From a checkpoint of a small mixture-of-experts model trained on Wikipedia: 12 experts in each of 10 layers, a sigmoid router.
Below are experts of layer 7 (counted from 0) of a mixture-of-experts language model. Rows are named gate (a neuron's input weights, with its number), up (a neuron's input weights, with its number), down (a neuron's output weights, with its number) and show model dimensions 0-255. Each number is 128 + 24 x the weight over its row's rms, rounded and kept within 0 to 255. Numbers have three digits each.
Before each expert's rows: "comes before" lists some tokens at least twice as common just after its tokens as in all text. This comes from a sample of Wikipedia text that the model never trained on. Tokens count by the router's weight.

# expert 7
comes before: "-", "|", "\n", "2", "s", "The"
gate6:139135121146139153116150135153126092108149109139160145117127104124134087147134078106118129178135158138117133157151122121124086126107129167130142115122141119169100094108145113154102172154150163105157100095148133143123145117165125115130129138148161139098145112108157159142109125123126107153154064149131106096124140164104092149115062131138143130158104106133169133138113126157131118126147133114102131153186117150127127125126131176111094185115187151122126088145160158088124127124121113113089105095150135106157143129094156176103161149098144160118117163200109100106141124140167145113118143081148136093083114136085127106160105155154111115090141116150127144145137122189149125104103094108122135137126148112107115137117124105140118162120119100100122123142156116123066159150105118
up6:155186141142118118091114143136156143150088125117092089121096116109148115119141126115165115133164153086077132150076141128094139135127101143119130139137166137101107099162138160109124111149126120138145131128128103144131123152124131122091171153166128173102110135102117095124135125116081126130157108106155122141079181130143095144184119143092108109129113152109171139138172093140123119132113114145129121096154133115057169149140118103116127121079126114162106132162139104124092143119121116176101122150129140098117148105101167119157109131114064182157120151134156129106128111114098133129157130130099139114129153126179135150137158148093152077089138122148132104114092119102125173131105144180117130144099140159161122130116155129121121099148121192113137119105104111129145123092150110
down6:087126128111137135089129103143111155150131114110114104060129100136122127151076183111107102093154147167123160144146134123114146123146146124097140090112093158139166138166084110116124167112134133165149096114142146127095124129106108104156152110126145113108116139125106086143110144159135082125090148098155098097139100089145160109160097170088096121148141153145121149133175142117176100109117115133129132096118144147141098074108168135115136147102176097127170127087133133186147135177144157096165132163134144137141150129126148158107144114154141130124112162105110144119117127117158143186128146133124133119127132102164139153101106114077151125111142103156132130100105178113108094148117117129102141094125124116130136113166142149090134167140130100132127140159114106116072127140150105
gate7:146136144135084140105100129112092125105140153122112154160093090144096149181153104116122132115152109127194133151144123105164129138109125119114148125107185144118118101113130126142148120134140116140128097114119159115120170135161117095134140138158163098131103140166146124180130147177123110113150122106110173145122104143146090077094112124144120152148113095108127127144109151122161169132135087164103104098126158104135075106145140133153056121141146142160175158123133120119137129169108114126112104103135158163127088099141111162131140122133168170093141140118124150170133172149118126159128107141120118147106096130076124102157116131131090140116122154130108119111160129088128090117132105143139108132178178106099102158113086096123115136128123146134177081123096117117124165103117097
up7:088096130148113124132090111167121105123152127102082143131089174150183140162112092093178101122089151154089120114085148114122146125107136140146160096119128093134096157115123097134132143130148144140136133142145197119118122129122170133109147120164131160111127157098137139130135124117100106148122150114127111146105132155155138133116129166144163123108088125158093088139157117093142119185087111148112133118135142088112091115152159113104150175098162098142090154114133117121101124146127161130124109157122110116106114150095109126121131125110053098151088117098131150115091143092141145176164114108116128152144104100180170159081172109142154116127116151152139147151147150125118111135130180102132153130174138149108124129110113147108130115131125140130175169144097139135129103147123114
down7:120098122116162118112105146079149189100086135148131125130155113159173148125113153158110129132083155102115160132059126167135146137124163158133093149094139150128105112138144148131105144136141145118138116126137092085130081148165162132099124126132123142120147123124107143136147124093126138091101106163130087122103094129140113155099162147101102131140129128125133132115174138131114117073089119192109146104115110136134119122144138100093084133126099143164134095163144144128106149103122085113114109128122107096097129129130164129108165114149175115163161127097146150141151071119114121136129096109110178115097124109093121107105142164124137124107160122146107153148147130137144138128076118083132145151134174178136126126085093127116128157145101176101076134155117132137151117165093135
gate8:119118088103111128101106152131157126080140130120104115127136144149139112137098120127108134115109097146145124097129100118151094149117111142118134113101111100104145171128116077101111123156117155129099120159140109106188158145131150161147134140142181146084147099137127154137139129134114096125129095149115097184185096132102129117085088124157133151101095160142130219135085115119115186125125118141143133110150150099122111151109158116114099122135126128135138110167133162096155136130122132096117139072133108162130165134136157123098146133107091122128135116133119122107149063138147101107137159123143106100122130115101117133087137077130172151138141113139125163112138156096132135124093121127119128146084108132074106088155143173116088104176140133161126113107122157154122165084141142
up8:129131124135098144145113148142176106099143123155144073144155188104104133143148163147125124101102092093128173118138115098111098111144152144123137129102152111144122151100139141170105098124099139126122120147161121143136129106127150111158141154138102108115109119138192132105064137098108166122126107112098142081137113102125138068138088110185120092143122114124144124089150155119119115104136149080119128151133095133110160126098173129171085107082103109151097141136084102145118072158126105137145115139156121110123155114178129154153130105102141169125133140158108127109119144113151128135103114112109097164146128121121106070122169084092122127109135129125130136091174138099157165121137117144160106116105140169126107129130102087148146157129120130129084142164134171131127132104154120
down8:152125097096116170142125133146110152127167122097099150132108121109115107140099093124146129141128124158146117098111130128126126157105133076112136118126123075138156137140142148149139161092124143131163080107161131136130102130142080133150094102117143095147114099148139143093106114130118095177101152116117137157127087105166073115130133093147145127121130104138116128135122121153108122167113159115104126097144149093079080152105147124146135124117165153136145100091112096159106132108121134095144114114164118166133154138117093132131148105094081151130116111122112159050074126087145103168143126160139085148097161111138140119136175156123070119140188136101129141173129104100145122152121131144140096129137101115103140127156120118107125119134142090109097157144145108157090126122173078
gate9:154161141156139118125160125116134129110107096115120118095128078150123119143112137087111139133153129074157160155108166118110138132124135095138148085122154118139127137143128125136129077167117170144177135120117173097138115161113143132174140148140143134142088088151141097145136128137167122129095083152118164094152127151152076079128083117110113152149130133084160116094140125127120139081133084111139145108093169119137088105092134146108079090106128161109126134173138180159102091128133142141136107115143131107131118073160136144109099107173138130134140099136107102086097112131120088143128124147120113119104116116120154112107142162116173118075115124140137105138126118120115107182108121139110152096099127115159120160107147102129076137112124167091097136108120146122151081125153126
up9:137144146140111126132143141092110092157096140105120135152133142167111126099139092166113140116117135156098123139153125105108163103172114150102138105156137115114094110118141088169132194149143151122108086144145136132115113085123138157120117098098103135142092169123125148128151140144120117144107159098121125149097117129154132129104114183127122132104122180128160170118082109123102079157150193155144155119131116150095116180107163107102105104124079134137141115126110093170145148149136107090170162114107149117117139122092135081123162123149129170135088137134114174117138107130125113079116113100161161136114115140161124129118124111090091122087158130116150155072121126104122139094148124109154141085154116117111187126151116085148094107141140130117127120115149155128130155088149120
down9:162154104153173120159122108133100139124125129153090125125131129087138117111194193129138120136131120153107116135142180119143117149106116144108095150106150140103104106144116116120170158111133102147155127135110193114132138155155144088116174149164117102130132155124136141107169157100120140134156140162110149100154122121106131119142124111149144113132173119149158152107164136123132151150127060154091137105159107097123131136136172149154126186126122154112144109126134096122144114139105125113110144149138138128135105128109127128105124090076137180104130141158128147167171118126055111153126119068124124176158168172088149145143099117119123124127110129083130106097101124168151137125113104109155063126141154143131093164113143089145155132158122116120139089146156127132127136124143123
gate10:158176118173108106128139164151196106113088148152124124061131180167119132151123148137131112098162108110159132083106134138127140150123086140108128119109137116070136137141173137119085152125096163133161116139099086152150133061131108084144142127101133114118099071157143130137103103113142136136124122190116089118143143125088127112107131095114180133130124116147142115151121153112145142115122120143147152101134119106120172117138123131145110157150084130123152173101140135162131135128106162110114105120105113128171103114103140132139145137162135138127118111160136131117099147084114149123083149098162102130118121149143116115172131138141113114068101156102159144156177120144093114104098114111113117142115104116121128158133141085139105155099150143119093150108142110143131077160143141
up10:110103104127137139145126151104146092157120075119143117152116137105171113073164146169122142143121139138172104153166170130111127146095113148093125120112143122155176162124129149190142116119154162111140192118082133125212122112096119138075118130134146140140127122110125126069137114113107145080152138148119109088147111153106118141172113157110144103131144113146108121126105109103131125143122116133134099135145123167158151126075144086130101067143127111134139145102141125103073102157145141094142131160140158091114128154090112099111142113081105104119132154096121098122145097132121163096131104170150143162152132146136107145127091146131135163119122127129122100142092117121110158123148135123109125155134179080170132147132170115162101133124151114145129133123148127139127152098134117
down10:084134144148126106086130141109158165125120106127147143148110129097119137123103110144134145132097116158119102163146123134114136107168135166166101135130117123140150132140120136164156118104112140137140143166152118120126108122119149088120089129111174113117116118129147091111113097084115156114176139114112082081122147139111126094119091128126143142131079155114143146161166122107148120098157147144139122151108142114127143145106148146139132154140153120168091140144139168136151115165157120088136120146104113104129097166106082127125106107150106122144143180166092124102113113121133161104132208180121122179158172149138120130109099132095111165154179168192139112160187153116138155135117116086139091110118158111129134093133155130136105160151125131144106129142162062125114143111108140
gate11:139190140115120096102105103140109121079121133162086136132135126106088064157107134091115145131134107151146130152112106172104122112144153099123070136142149114168131150091138102125136084100118116162094120120100147132094167111132123169112128099132098138143139148126131144136129124139125081111090166134098127151163122133145118121107132127131134095121126142110126177116148128131146174178124125130082099146116159115144112130115141131181127104122174145099136148133074176115145113140113113126122122141148163111139132157134123129104099151174141157101076135100144175137123162135141093106150130147093140111105134126166111135165110128136104139133122128093107127131138123128137086134079099170194113159124136192144113144152145114072081130129095109143141100117140136128109135115177133
up11:135085131131137143125115101115137094139119115081094141078148098109107121129157086122147141115147127157113089117065147174104112156144119149124132123149082114165132129116126135166104112147119150156095131123176124142168111090135137138127117141096104158087104167168097117145116102164144137128148156133116140115132120108145104098114136151120106165120106129175086083085094135120149169105115078106148116132132108107127116148138125124142106150101146092131184102114120137148173105099111106120115149111119126104107127090106165099128176145127161106098092118115140147140144093160083097135148100100126126125129164109105133134149144154139129101116126102106159149138132117151175093100124124111135120103149103201131096134088109164107139102156128110111095163128147116165147108148164099
down11:152106154083108127104099155159140126152159132139160123154139103117088121093103134113089111149173097126125108106152139129058095102137144150084150153118169158084129133127136147141117107145107135107127097177124147129102132066122090103140120170160154160107131130122169119110160128145118171099161106108127122121135135057097129110139128103095114140117140146104120130150088166170134080128139165101085094162120126146136092112125091145114131153146100145142142107122123139111097138181129130112125093136125138148147128112143139151111105118112107101148117145096115116146088093155156123119090117116128113139159134114138109128135159091107144143133144152141108162054123109123139143134132157133161077098135123122135162121127141148143157186126116111102131149079167105141098113135153102
gate12:172120134128099123117143126106139121145146129125159108115111130118123111114128114105107118075138140154119090121127112126096094128107101156109113113119166131142097121114135127077115157130100085118105126147147158105162128110140118106170133146086155112099114116132126125133163160166113102119121140155086117143139107148173110132163140104166143149180119177131132159144156159170108165104171141129172128126144112115129124161109128174111135118076150137140128135173077123166090119065172123200115090116104117111121132104124125161155118132124096145135142069142123114134104090138126145136137094123119171155068139136134128143167129166138119119154159102125126117113151129075155121190132113116100133110101126148152105148146095073135131109107116126109157110133135130149123127156126180
up12:137127150131136179135084140111090163131140104080129098111115109144155135098119131107145143122103122163117186164107135086140127135097134135131154155161128161086132110150115151131122092190118099109112180114144136181132087149104125111161136133107184167175118123116132171153149111149111079128176085105105095153116128108119102135123133115093107141072137145099160144118136129095097112115125127107126094113143132149150163098146117123152110128111143126096123109117144133134163126131136159124106107098174110107129145127132077159130164106120096120141101160139130148130146090167086146150166112130097115119072128072114163152107110121122149148121134137126154115132112132146143107138117111078110091176143148123124130123085153104106124148154119161133089158111162100110131135137128120
down12:099094135127137156109172123136093108165088153161124163088159100156111122104108128120131078140110130190104117128099105120152133113126117093131130095108116077112152134164150137141120127112132096129126111135133137144122109126102112106147141110140125118082097118115155154128152156124139093103136163169149122130148122142147130102144120169154135116115121111171097162140131174162143135137108102126114166108118130087172081141150179097129120140084142125132105160133122101156155118109137129137169145122130105131112147117078106175120137081158113160107124124103144120170099096128119176128126092106160140146132159111132071189136114128146120168115117129124140157153132127156177138115097151125129182062144096155132134084115135130104116132159117155106163144123120118142084117118174124
gate13:116087151072144131155113103139130082108167174148147157140090133158081111117134128144134135132095106124143112155111124138164119129105141180090160126140179099109125110139139146128167152133128167138168117150101118117141111128138161120130112132105150125168124116131114132106152124104129117111125139130139142122092115163139089110129157116105157114132110114113166089137105167165099121121122150095155176111126132101139143119158146136147098121155118114146146113146106113163158114189169137175116127139162147112126142115116098159128149172127161153132087162119163137106163111175154147112145132151077167098088086117156116103179135112128145118112139162123150155110135140156103125144135154160088173121184142119113141132120109126117123144118160110096127060109152126167158097122108152
up13:104119120115129101150097143109150158129152143116120122101128154116138119141120167139112111137163143094128101112125125125141105160121122132133143175161104090134120123170102099144157134170121108082124099138148160100147155141153118077178108160143114110119147143113152133143161130141124100101080155107107170120138110138159136079130126153155157107126095122105119140112096145110085131112136147141133133100131147129085120120118101170065162148153139131147095142063173154165166145134140153136144086102139149095098145120107109145121127140178137092166100116116153146112146157155135168156136171146146123117168116086150147133180139135129133153118152163081160117168107097126126145137119168117126112151138128107110114072120120152086146132141110139071138113170107155142143150107106150
down13:145118155120143115122115132159129118130162119130123094094123084148131170114150119110071150131164183160127140130109098109099150126138146159116132119117131127121113148104101140132137167094142136118160114068143134110066152147079115131138176146106143110118070148088096143142100115124110097119141122089115118126131119106156106109108130106114126138140124139096140128164126130090102167121161118123115104109178118073088168148137096096125099098138146116118131105107103143119133123148120106070087114150108148150117115127080119107116136132104147127163113096149109153143136159084144099141132124140123118107117098117175177091120142101124115128118084082092146117113111137142092086122140104104132092126151151134164102171126112097144088114149124121184137117115105092130162111122105076
gate14:159150131134132130082162103090102168132192088147107149159117141177130150124088119146104135130153121148136129136097121144149120114142109111101130123125139126128135125117140140143102115106122120135133099147067116161155167069136128161147107144137126150121162103119124102185145207134104153126087080161083107105123116167085174099128078084128122120109101084131094105113116175110117103117154163107138109132117124137137130124103081142165161152102133106088146079131125137135143129134130132093112151124144111135146147111161113147121164135138119134086101119128106137090156144129109154109147118143144136157121112141114093118150126148152082109124085173119097184147093088120174110154123122122108164137128132136153136121159110150153111151137116129159139128162121144145116108108118149
up14:129162112110139126132143104173164138187136092081149112117156172117123116131110159123183156104174124139146160131122167127147195127161132145160120103169122108126102159141075178127138117112105103160130162137129147115124123103112141122130143108163096133111103116136117140137105134125144125111073129138174158110090134117139087150150100128098137126147120101135120121106149136115128112138115093164126124074182109150107155100160132108102111107134140155113133153110074134139126076106084107141139132117108163125143115108104116133122104115114105142143133107106134128125114169104136115087150133094143126046140113127126156110128061114118118128123147113096121131068107135137104127094128116077140157110145112122132093147136150138089145123107149119095129102143092157114164131156156143
down14:135130121141139130115148117171142108113129126121146155123148135137188091143127110131128059153108141117115139145186143105130111121118134133152141149110089112091145085121120109118091083121121084102136124104163097124109092162139126107127135106157123116097136166133151084138121149116126099128093140095096124075146176159151132149138148114134156123117183130136110141130101126146140137111131117132162177153168078125160119121158146190133135120122158132121068094084101155118140120132172148124168131139147124130131147091083121204113122108137120130135132123130122192118118123170090091150099151121146120099119156156189104125133136112116162147155127162112131150173107063111126128138092119126146099121127113113126119126147115170124099111143142133146106137117098152150119155127141125
gate15:126132140125117170145182149127100120132171147129112130117103169105134111151172126092126135125138087085129091124143124128102122161146105118102110121120124154114141151109147088080109087097089143122162145132141156114121121079135123150141137111098179099138136162120088125121190156107129106143162111136130146116170124147119134109086112146099121109091127121124151165120106127143174159111131112150134135148131117111123119133083127133104092133120152140102122095126173176118147115137115137151126138126143129145102154130126140112129089119135046133119124127110104140137143148148157126078158150096127079118063151095134154108127102077146084124155128125115111131156100156118132121085094129119142117162149157115112096137116084163134086102122102125168168094127097133149085146146176144
up15:098102134130148104105149121115170094100121136090112134147103125131146137119127101153102105129116148104162118132097168127132144128161137118159133117175128120130124159094147117113119124112108145135136117121145137126133159120122095121102112124121099092063132167123096104120119081103178129097123094128139132120121123151174159100139143118177097093106147139086139156133132122118124144127137099149141159154149130168158142113130170098094114164121157146080148151091147145111163118173100128133149080118143086080080101145131124102145154137115121129111149129139135081143158103171134147146141106101139123071103157142099128110154149123104118096102140140118128125140147111157067133129109127076198127127093185127089092162113114138080118133102090127120121149116111118114079136143100122
down15:100111127168109079079137098111151092143134100118140142123071120160132145128139185165108155104138110149129132138151086124116153107115165117112134122133135114122122094090107122124138126121128100127129141085126127108094130128111133141085169120135142143129131159069125061115170134095116146133100113158158108143132142159131089165151121137126175147148118121200106128146108130147103115127147139128100126110149127133093099147122124131133132149102146135142115195121102116126131111123141095140108121108101117133059131106115121156086128143116126134153116110127149128153120113105110158148131094143092132135091123135081146085118121108068118118090126142121108161109141105110129103115151126172144148082123097107189085098101130136117135112128126085146160135137127070107092166099117081
gate16:125130179143147128113157150106144120104123112106128110178096127135105118152113131131181099089128107143164078142142120112146128175169133115116110110130139121134117136099151107105125166114118109119165170119131130071135106124145143120102124101135151104141107120120124147140149166151150152134135123135147135120114121128058102148131110118115086158161156120101075153146093183143125097131136139172095106115147157109103108104136126129106118154143190144062163136163084146126115128121144175100109126117095125135110165102145113113117139091133079138110145087164158113109080110115132109130104116129125149131117108082089072152144112074120086126135096139135134089119093108159151115133159108150163130138111127111109156149141140118139140124129149139169123120131142167166086125150158152
up16:146125153094140113113081116134128096175110183135127123112092125136143130124119103117121119160122108142095148160093133115166152133105106148120127097126150115175147152152153158073112117112133147082154130137140134128114121142189125093143131114174132079105107151086126101128090134103096115096095109123125088135145126124094192107116064157158110115180167131119111118125149104146096089092115063128149172094150101112166148131122084101125140133125100153136104131147137138126090152107059114172139110095126107121117113133135127093128156109118131133102129119143102116116144107146125093122126094109087123124100126115133117139138138097148133100115095154119107108147130078100114134141093091129114168140160169138108155152134122145124103127132130161130104128138165150105127105105140092
down16:120114154109108088133120127152135116122092119134152133139120100182114103108123090136156125131128127145136128129114132123126100121159112113125140116118126103120085115165116122116129171133130075099127124113208145108133106136155144112154171102163128142160126133167184121163116155115130159124133114110122150133158088099148148146149091120110104132091137097107111125126180086117077106105095134125120122181180087187152130141145109143134146139174140115133125085143135095103174149123125128098135126116189118130104058112121128121121119150094115120147073154141091158102127166117127128134123143115169136148113178115117116116151178120117136099113149114169128134144090142132156136134135136139117103135120149092133125173118125143128099153129094143132157129155070127087137126154166163
gate17:134134112096136106142127134149139167129092101081153085130119155153161137146162130109104159119140170122099140150146126148112118099155150052090134092168141142097139105143131155199142114133154148129144098175108125134168158141146150119197172085130070122109127108159135135100143121119156122130131186141115183150137109105132126120155111109107143106145128140159104139110075144116116139147152126099100161155112107159139138114147138112112135136150112112163139133094095084106094108119135142090144115095112119140164149124090091126099111130133155108095120162154145129149123111144095119157137169101138108118113156115156092129108117115121136133158104165144149127136114086115133115154129146118122142147140109107140098130137154151151140150135153106099170186175107134129168126132148131
up17:110143128121136151123119092142176181099144124103153147147078094127143108078108142151134168152167104115112172151091138148105134169144172058099115094129156115078132104101161144144141156089133113131184149174142137092146156142125096152139140122083105141091134097152124104133138109150119104101148112080183148148118120152155133132168153148105095149143110131174134139112076109138115062135113138103110187124121079112116115119140131119152116122136109108144180126082138134146141128132141140121109110159117113115171118153109133136113124121070124146099105165141136127102123123136074137141115116141128124127136123140144142085134142097152145110145126162118103133150079102132116116154143140116110143143121145143155116106139106112122116136106173111117155157133125116157152162127109134
down17:157156110164086138139118128080126119099149118146135142131148141138119155096144119131144123147130107175087161169115113101153158127128166158142099143129163103116092116182135118118158123161108086128172093100116103126105137153156100101111157166102159110134107141127146138084123108102142154103149138145112131152118126134081129091099141133072090098090107087095135122105112103114122171140125142153159128137091124097117150147161130145134149141099092115104179103134088105130115114131128137122154148132136102137127084158151121147201150131144153096156145066141135117140146108142149117138147166129128190106146138123124169113118165123121126123093094134110106097126107143131151110143128181086130124111150136137093169115132165124105182112141089120156144138104132117110100138137143121
gate18:146092127142104086143125123103129109118131143068108102064095134183092110106149117106110126150132128131151113149130148109130134106091127144093119143103104100132079071117172145145126098136138131131156138158130137135155099151152137123083122130141151129135138078128128127126132135174150125124123136115115108101126154175162107128104110136128162076116141169132139100099135131141114099148171172107095117125141111129152136087121131161138109123156121121161121155109107131107135103131129093119128183158104132096136140109150129098119093134147095131172087112124130129106141153138088138155085150122156135139115126130124125163169089166106137119159099131122167116189120091135094128144119079081136123135103123132151095133128143121138107170147174184173163107098147102088117140146149162
up18:122095107152126121106083086122114115170129116126123118159131118149124078136132166106117126112140085126173112157149122129084136127145141137133159110127103137138120105131139137129109140097134184163143114173102132174132158115137146123134094111121144140134107116105092164186159165141092117125170145122172146113137124159114128156105125141094171119115114146103153113126112112135140119121108099124060136113168138117123140098164123146094107154134136112098143132119098133089090093148118135108121183135150118142131099099077110125156117125120124147099101100114148139100109065111110157085120205107157126109137154150115154175125128100129144096156154113139141128157079116107078084123091093135141112131132120164134127135144120097164103168105144099143141102148134133113087118157133154
down18:110131110084101075123124161137111108100114129102097149115136134171128126152108104148122161162099076110154128148067127104165134143123086134150180144140103156149159146086143129140094114113132136145144138111105159188115150134112159088133102100153138139125128128142109095154142094117107097100137130081095121140119098141149129134119119120132105139094125138104120084097113147170121149144154138125120134151192178133096122131143139123144130150155131157163101177121113092089115124119137161100125161119133105102102130087150101142109131102166131121150119162138121090125139136142109144139127133106091133120131113184150118093124080117149130124157160174136162142138123122140092124159140141145117123153185117118115137130175122086122112161115122087151114126174164117094118089134175107
gate19:128110109101166149089127096113173142128123125104114118114125114110129154156140131105137160153097079146177154152106090087149110116114133119114126114138118153126104062134116074161146154125125131094083129187133107142125143137131146136136107125128149109115134137159157150121099149154082118121102106104151106092103111134151147110136112115155103080140130156082100164113126138184170162124192089174131107167122136133133124103128110160173137116136117140126122144144092182140117139164107093196138142110155129133130120111084107153090143133158129104100151104111121137106079133119134119136151100148131155155118136104140148136127159150142121159125115112159141155151151152098154139154080133174153150134109147139119106122169117122105153123148085133152170107131107115086134146125150125
up19:116146143121107157106109139107109169127156109082162137141145123152126129157138130145135096112147186164171127107106089096133137139137161120147132095126113129104129135118147102108127133099102117110151146173125110098128119177089171131160132115084129098155164134104114154088112174127148134158140079092138112120144141182135121117146094132160119116153134130183155138130081129131109106092133145129102097154091122137131106145140156137135165103082108134128139140100113131173135120116157125115123159151130131118119111136092128186144106123150129125088143129120118157117117127100150139136149148112099103137106130096119150074138094097131129214110171142108142114166149091167109140119099157120113113119139123164172107130119174118123129178149150106124165114097095139101157175134103119
down19:115139157098138114148096147110151147151127188141149111126127133117154104142140138137112139111110128120120176110101135114104123143157103130149080166161145126114116161119160144149140139075118150127179186068099126158129140111162128107122142123131137123138150115118119118144130157150097149059138136119127116140119141091104091133137101165174140120153154145157083075144101134146128103085123143117138148122145123121112111106131150113114146145144120146151143147110138135113153153111129135125100135125093122108089099152148123142125094108129146105141141176177128105165144171115166130101125156090118102143124093162124141153131153138146140113132128128097098120113094116090129043106151142134139122077171138142106157076125118139169130096098129158076128148165102121086155112153083149
gate20:138125124137124092121117132115140133135091153112056115083084101102141067106117129143154139167139104100131151134148118161114106084137119088131085135131132125095123146173158160145124161121154079149154081113117138125116148169151121167114106100154073149125092160111142143076121111111123111132127122128101106110139183132144158129129098092128108134098076154149210116151157091139164119151138109112140085137109091135127134132101114102156118126124154141113081168128094170143132133111105118125115150127140134141166123125109170099160135101140114175148155128145100186151107134117086108117098096114151109132127117126133131119138143112135127118127108136164146146139095124139134076112130112096150132123124154115141158107127122097125107130117130093155128149093129153131127071147164133
up20:133114125170183129118117178091099123169126122105158130122134149165121088080098137090134094128059143126169126109190141130092116115143129136110174142101145116130133158081128110140117134118127157133149136117143112130141098157129179133098146144149101162102154098084109141107114110076170120149112101124115155106158141113184131143134101137122147137147164117134152114165140145127127125109113162136112137141139114113106140117103153081124102160142128074119128107123101108099091079135147142109158126128118156109108128113144132094126159131086112136153104136155110132133164117125153091119156132081116117188149121183115138132180102099116101111129120124160165110164107162160152132121118143132103106124122133186139150093104134105140114123110105169134149096136120088144131131149116117
down20:080119149154163154125129078162083157097182088143172142113102081135136139115097143123145140115129138142168119139118120131133107140142146127106109146100078157112130073116122127105158157102156089162137154082126118141137143128162120127152152097162129136171091105132119152120160122126100153079163112102157163117100139141107104128110167115129126118151130138139097161164114129121110131168118092115143162108169129178164140121161142091176086141146115078144094147138111080122119113150124116135129113158136158142077147127115145128110125132129131155149081188117117126147095115098133151125147136119153120128154140135156163124106155158109160153124117127118119170136103124123121142119140127124113148130106177138138135093130176107130100136106154063128159139138131132099103111140175130
gate21:118140103168132104142122149144088134062124143146156138136103162164113090133142110130101111081148075073179089072120165097138115137142128119122153084146158115142096138134117089118141124125151124112112149099151133125103130153151122103141143087130145140128124094165117148150117140104134103139151127103163119162141150154143133141128139119130150132176107097106112165108116131147061111097103098077104104139125161109082125145115114168128150133131102148132129124151167124107115133137114160141133115119106093106103151094125084152174147093147124166169085108119122104116150100152119143109134106072130148111074150115090148114111135136139113146143166103104119130122103147087121124170137142148112120140119158090174123122152134136136109145077132150147155134146095108096161123127102108
up21:123147154122115116129139137101138100085121086136143121149101177178134124153104109147132123116122083163133163092122117142118145125111096185127123152160172152132126147129125139170126107179098099113099152099145112145088102114159120145147144172144116183110073138114132117097115134132167183183110137121117111113128127132139125152129161162150140113109118134124152121123127150128122135120172142110106123084121124140162158119139139106133096115093151108109072164079190132097112125103105109102121124090138115131100126108168096089114082137151140142110141145125117126107073144124156138126127075103112164101123129132149136160165112151147116150130129161136166120150151157155107167132164106090145126148133092110101138126134159092127103130141113144129103136178116119119151161173106121
down21:129136131102129143121183110114142119176116153152133107092120091079129096131156133126131126076140167152166136106185105108115103130146127130105129103122131155116175117157108101178092105158120124113152137106146105154132145112108151175086123103146148127095150099136108171140155146116185087140126148138097140123118089123123134101153092087141120068164134115172144125106140137136084080127121162127104116172139126095104105119135161133139156137119136127132140140114111110090135141142128090146110080134149111142164152127123116127143109109157099137151145136129123107094105121161139106145143143154153122097108099126064107144099128156146154115165148108144122146174125158132107137078102119119093123170113119124152136106150118131164165103108126155092184132144147121101113152145168103
gate22:149151177127112121140147121125122161090158146121128127140108154111130125129134139075132151114117113132108150146093154132143115153116096100182104162159145118114120095144115177107132170107157150167124115123119147102139131170111095120130174147137155148135107139128112121131150150143121084105130156162131121113127139104095092128136133113194107077097144135156184155148116137116147141049137082114097129171103149101105102127144148101153140141073170100129139166135167139145119107174130123108124135131111121152126168122099101115084113106089089137112132139145104105124129150139116133143106093140140097104155152129127102187175149088129130119137132146111135096132130143117110105146059134116165150129104140100169163096171144123137111114150139113164113134115129099156126136133162130
up22:157173104093128107163153075131131164128128079133138137121183156103126126122125109145130153166134117090133128171103161136112130112143136120117109096151143121148166115144119141125126120119140148132087161151120106166104133093080107098165109108136132098119118116141155166140092109090098159111133127114117133118173148113105104121131097134084114140140106112164130092118158131165096107133147116147132131132141122163154109122127124103150125109154098125141158137114134142163107154102140134131159155090133127153127145164129183135085171140127108107103139133135155111101145109181116112137128102128124109132180093114126083082132160183134119068151119135156097118118115091120130123148135156134115146083086084119082118100167157140136119092121169093135107141132119132187119081141169116
down22:135117137135096119146098137127102151175140109158152118144166117128096110138147163117147145108155137112103120127113141115149116134100128125093149168091132069124133174077132131072081114172136152180111109121126084148105146080106114124122137134138097127126092143100162127136123106136089151125137146100126137156175135067180124124156159123106124098140097130136149129160142144131111169156111075114088131120131094122155141138116136117168129143144109134114111091126090113137098128149128134141151083137097106118140124174139140154149126144165123159137114141115126142144133139106137185108135154128148154121118100104111132096096154090192116142130085127101150143122095100176136086149124175157115124148130114124123132129157176087136150127140091112118136107144137088109117178165115154
gate23:107146123121123150117142099118060113089119118122135111114176115165140132156149174131179158149122114077116135141111105123129148113163146135119114157158136156094155087109100136141172135146127150142132114135104113118105118178152134146097133191134142139105094164143185110183114093126100121151104131150124163091130146134112122140147119132129125137133098121112131171118139108117122176109130135137099139098134155095093139129096081158092171160142113111116137145159169151127130157112134105170165087112150111073147117108128163183133085123155110157128100110102110119116160167107136130116118112123149119141151121124140105106127116117127094144095143155076081122146087154126100161130113125141129119141137113115143150157195140143148118146142136141101134147169136119121166120174141132
up23:131139165133117116123164165124099130129121125108079075115146130165155116106142117128145166121123149148148127102142045126168153093104129110172093123166116158154128093100096093138145123126104117107156147111099092124095102141101129119139155132143144133099125129151157114144138162127128130147154113157172142136139126134070133112142166131102098166129158111123151129144112155148147161142145141162136104142125115073161157091109120088072094123127126154094132163140127127126087163133131141088135110117089097093126153129146113120147114088112107119124144117146129060086121152108111130101132158126137144163119137143113134136144082142106115113135158140049104107134113100146113145179091121157141094151140132140092113125124105120136099099094124164118148137103142137123162149166132109
down23:122163150063104157117147145128118126120105107152138137113125088152157146137127160134139085146131144104098111105117110123128089085142127122176115118136145109095101119124094107115070120159131142147143136100127129189138083125173153122166124129152112136101070162110147121098120099119154126116105101112122120101146111115119139138133160118143100125089076106097148143113114090102132118170112150125121140145153167105120189098111111136094107138164115161125128110118127141119102144144123112107145103120135132141167138150121142134130103100153111067128128086144113148155166133098175172106185120166140113114095111122116163169124169113146095115162123089096110125149087082139146107159129097126115129170143141141139122117134143127129185157115169147150087133150113135117138109149131160